Below are experts of layer 3 (counted from 0) of a mixture-of-experts language model. Rows are named router (the router's row for the expert) and show model dimensions 48-95. Each number is 500 + 50 x the weight over its row's rms, rounded and kept within 0 to 999. Numbers have three digits each.
After each expert's rows: a language model's description of what the expert responds to; "mostly gets" lists some tokens that are sent to it at least half of the time. This comes from a sample of Wikipedia text that the model never trained on.

# expert 13
router:454487446447549555459575509478482473427498511559569497539410526531518518565425529469524566496452462450476486563512540486547508524573555429561536
It responds to: Table cell numbers. Digits and pipes inside sports and statistics tables, plus Latin genus endings like Cic'onia', as in '5'0.61, '1'–2, +62 '|'.
mostly gets: " Christopher", " Pal", "ensis", " began", " started", " Austin"

# expert 0
router:454487446447548555459575509477482473426497511559569498539410526531519518564425529470524566496452462450476486563512540485546508523573556429560537
It responds to: Word endings, digits. Final suffix pieces of long words and final digits of years or figures, such as pot-ions, etym-ologies, 199-4, 1-,-329.
mostly gets: " Pri", " Prim", " Racing", " Nik", " Ib", " Nic"

# expert 15
router:505431528505538492536489539497469567513568539450452519483493536429565482493536380499496572483529448482492534528424518482469571607551465454410585
It responds to: Inner letters of names. Short letter pieces in the middle of proper names, often Spanish, Slavic or Italian, such as Con-r-ado, Ben-í-tez, Gro-z-ny.
mostly gets: " Ag", " Jr", " Pro", " Á", " Gre", " Del"

# expert 30
router:454486446447549556459575510477481473427497512559569499539409526531519518564425528470524567496452462451477487563511541485547508524573555430561536
It responds to: Sentence ends, table cells. Periods and pipes ending sentences or table cells, CJK characters in name tables, and words like Police or officials.
mostly gets: " Ul", " anti", " Police", " cultural", " Labour", " Luis"

# expert 21
router:454487447447548555459574509478482473427497512559569498539410526531518517564425529470524566496451462450476487563512541485547508524573556429561536
It responds to: Mixed word completions. Final pieces of Latin or place names (Cypr-inus, Babyl-on), leading digits in table cells, commas and function words in prose.
mostly gets: " Ant", " Gil", " Wright", " Pas", " Walter", " Kon"

# expert 16
router:540503570531506474572511530446452515583472528507445514553512486355494474394539489602494570451485552461551408469536455513492479519501542590519459
It responds to: Nouns after articles. Common nouns right after the, a or an, especially time and quantity words, such as years, age, part, example, record, election.
mostly gets: " years", " age", " goal", " months", " days", " part"

# expert 3
router:454486446447548556460574510478482474428496512559569499538410526532518518564424529470523566496451462450477487564512540485547508523573557429561536
It responds to: Digits and given names. Zeros and digits inside dates and table cells, line breaks and pipes in tables, plus first names like George, James, Elizabeth.
mostly gets: " Allen", " Scott", " George", " Franç", " Billy", " Benjamin"

# expert 11
router:531479485440480417514450590470516480448445546446498569550501565551488588570431615584566484596474576534542494595600433481548465466377583458532482
It responds to: Section heading markup. Wiki heading markers and heading words, such as ==, ===, See also, career, History, plus table separator rows and header cells.
mostly gets: "==", "===", " =", " ==", " ===", "|---|---|---|---|---|"

# expert 14
router:562609498466547528571502419457467527497489478518456524469563540443407422538476476447449471570526571591457485564476526484588482569491487487425420
It responds to: Mid-word name pieces. Inner pieces of foreign place and personal names, such as Moz-amb-ique, Pow-ys, Halm-st-ads, -burg, -bach, -sch.
mostly gets: " Abd", "ń", " Tw", "ț", " Lanc", "bach"

# expert 20
router:531553471446590446367397501529501401504581478542473504465478549492470399568408441463477476558526558558490465490493465469573524529557586526476468
It responds to: Institution and award names. Words and inner pieces of names of institutions, festivals and awards, such as Academy, College, Film, Festival, Medal, Baccalaureate.
mostly gets: " Academy", " Bh", " College", " UC", " Fair", " Film"

# expert 25
router:545499482517457410561453452478458565510510589479494546453463438540556498534541588541439496582531480501513521521459506395489529491537491565591569
It responds to: Inside parentheticals. Tokens just inside or within parentheses and bracketed notes, such as (born, (on loan, (m. 200, (Japanese:, 2003–present.
mostly gets: "born", "loan", "present", "featuring", "with", "disambiguation"

# expert 22
router:475488486543446577381530506458585512494531504512436377438608533610495486470581563479490517487481568506417491485518543534488524565532434584557517
It responds to: Word-initial stems. Opening fragments of ordinary words after is, are or and, often in botanical or scientific descriptions, such as 'abs'ent, 'ir'regularly, 'meas'ured, 'chem'istry.
mostly gets: " bre", " res", " ab", " med", " var", " ext"

# expert 24
router:459508558523512487620446448598523550526552574513483550526534492450479551490464533484538441498445530506474572475461502537480455520439411540485391
It responds to: Verbs and discourse adverbs. Narrative prose function words like not, would, him, however, then, never, plus verb endings -ing and -ed.
mostly gets: " would", " him", " however", " not", " then", " himself"

# expert 27
router:569454489487456558557443462512536516560443548487461548491572488539518522512535493487606405468549524452475425367473491575462554485479486481475517
It responds to: Clause-opening prepositions. Prepositions starting clauses or sentences, especially after a period or However, such as during, after, according, by, among.
mostly gets: " during", " among", " During", " According", "During", " After"

# expert 17
router:473542549446508519501570443537482400438477449497525469512477484502419487550382541470508481559449542523449556516469493555472520452527504461507504
It responds to: Year digits. Third and later digits of years after 18, 19 or 16, as in 1972, 1859, 1992, plus a few name starts like Hans, Henri.
mostly gets: " Ha", " Les", " Har", " Jac", " Lud", " Henri"

# expert 7
router:455487446447549556459574510478481473427497511559569498538410526531519518564425529470523566495452462450476487563511540486546507523573555429561536
It responds to: Table numbers, commas. Digits in tables, years and vote counts, plus commas and periods closing clauses in prose, such as 193'3', |'3'0, media'.'.
mostly gets: " Franklin", " Commission", " Jo", " sent", "arma", " Graham"

# expert 26
router:454486446447548555460574509478481473427497512559569499539409526531519518565425529469523566497452462450477487563512540485547508523573556429560536
It responds to: Scores and surnames. Digits in match minutes, times and percentages, surnames like Jones, Miller, McG-, and closing country codes in sports results.
mostly gets: " Gill", " Jones", " Jess", " Tom", " McG", "ović"

# expert 29
router:505462445544442515502394505535417554548505514437491497484551429439403383446563467489491549447512418541491470437572520483434552431497481524467533
It responds to: Infobox field labels. Field names at line starts in infoboxes and taxoboxes, such as Dates, Season, Born, Genus, Species, Coordinates, Website.
mostly gets: " Apps", " Clade", "Scientific", " Died", " Genus", " Phylum"

# expert 31
router:376419544515513423551459517535465468516481488507524506526603489439550478521507424511449418524521488559512556511525566575400482477507521478544516
It responds to: Text starts and symbols. The first token of a passage or line, quotation marks, periods, and bytes of non-Latin scripts, such as '.', '2'020, 'the', opening quotes.
mostly gets: " (\"", "்", " “", " ", "་", " \""

# expert 10
router:455486446447548555460574509478482473427497511559569498538410526531519518565425529470523566496451462450477487563512540485547508523573556429561536
It responds to: Number starts, first names. The leading digit of years and amounts, dollar signs, and given names after a space, such as '1'932, AD '9'00, Lou, Sam.
mostly gets: " Brid", " Wal", " Lyn", " Bill", " Josh", " Sam"

# expert 18
router:540508623450399487516442517524586550501462431526478382509467516492576557446529460521551519418471446471458604526466518441485391449515471500443410
It responds to: Mid-word stems. Middle pieces of common English words after a split first letter, such as v-ort-exes, scr-ut-iny, contem-por-aries, sw-itch-ing.
mostly gets: "ribut", "pt", "cess", "ort", "urs", " sens"

# expert 6
router:481573520484515491441581476446562515437494495562468462431459457407467534477587472470417421448566469512494504469540528561460511404460541470484550
It responds to: Coordinates and codes. Characters inside geographic coordinates and identifier codes, such as degree, minute and second marks, N/S/W, ISBN digits, and abbreviations.
mostly gets: "″", " AR", "′", "ID", " Ok", " SR"

# expert 5
router:454487446447548555460575509478482473427497512559569498540410526531518518564425528470523567496452462451476486563512540486547509523573555429561536
It responds to: Table spaces and digits. Blank cells, spaces before numbers and digits in tables and results lists, plus some first names and organisation words like Chris, Ltd, Services.
mostly gets: " Chris", " ?", " Alex", " Alberta", " Ltd", " Andrew"

# expert 8
router:495437453509534531509536462549571527490527483424474485480528513484521380412474524513456464478477439541596475413424543514557548454408440455542503
It responds to: Conjunctions and pronouns. Clause-linking words and subject pronouns in running prose, such as and, that, which, whom, it, he, but.
mostly gets: " that", " which", " it", " but", " this", " He"

# expert 9
router:454487446447549555459574510477482473427497512559569499538410526532519518564425529470524566495452462450477487563512540485547508524573556429561536
It responds to: Sentence-initial articles. Sentence- or line-initial The/A and mid-sentence the, initials starting codes or party abbreviations in lists and tables, plus surname pieces.
mostly gets: "pson", " Bur", " Carter", " Cha", " Buck", " Anderson"

# expert 23
router:581536547592521472498430495508522388411593450525484585516480485508505519569492527466604500530543603463616571444454463449494424439566502473541524
It responds to: Suffixes and modifiers. Word endings and modifiers completing compounds or phrases, such as -ly, -ied, -based, being, most, highest, were, plus closing parentheses.
mostly gets: " being", " newly", "based", "iggest", " highest", "owned"

# expert 2
router:455486446447548555459574509477482473428496512559569499539410526531518518564425529470523566496451463450476487563512540486547508523573555429561536
It responds to: Name starts, foreign scripts. First pieces of proper names and foreign-script text, such as Los, Dal, Albert, Ram, plus Thai characters and some function words like a, of.
mostly gets: " Los", "ร", " Dun", " Dal", " Jonathan", " Bou"

# expert 28
router:421467642548538554484472537479502513555479476440488504482444440421533504556496515496511519500504520520518421550525417502516552596499510485484562
It responds to: Arts and family nouns. Nouns and verbs after his, her or possessive 's in film, music and biography prose, such as film, album, wife, married, episode.
mostly gets: " bass", " prin", " movie", " film", " musical", " magazine"

# expert 1
router:506552519556440544575532562508506481445431488525511533518515488461511520399445544497437495527622610485496479500537544559516557517446558483440459
It responds to: Mid-word name pieces. Word pieces inside proper names, titles and place names, often after The or An, as in The'or'etical, Gol'an', Mar'iet'ta.
mostly gets: " Mart", " Christ", " Hend", " Our", " Marc", " Muhammad"

# expert 12
router:455487445447549555460574510478481473427496512559569499539410526531518518564425529469524567496451462450476487563512540485547509524573555429560536
It responds to: Numbers and foreign pieces. Single digits and number words in rankings and counts (9, six), plus name fragments and non-Latin script pieces.
mostly gets: " Jackson", " Robin", "anka", "iago", " Nelson", " Te"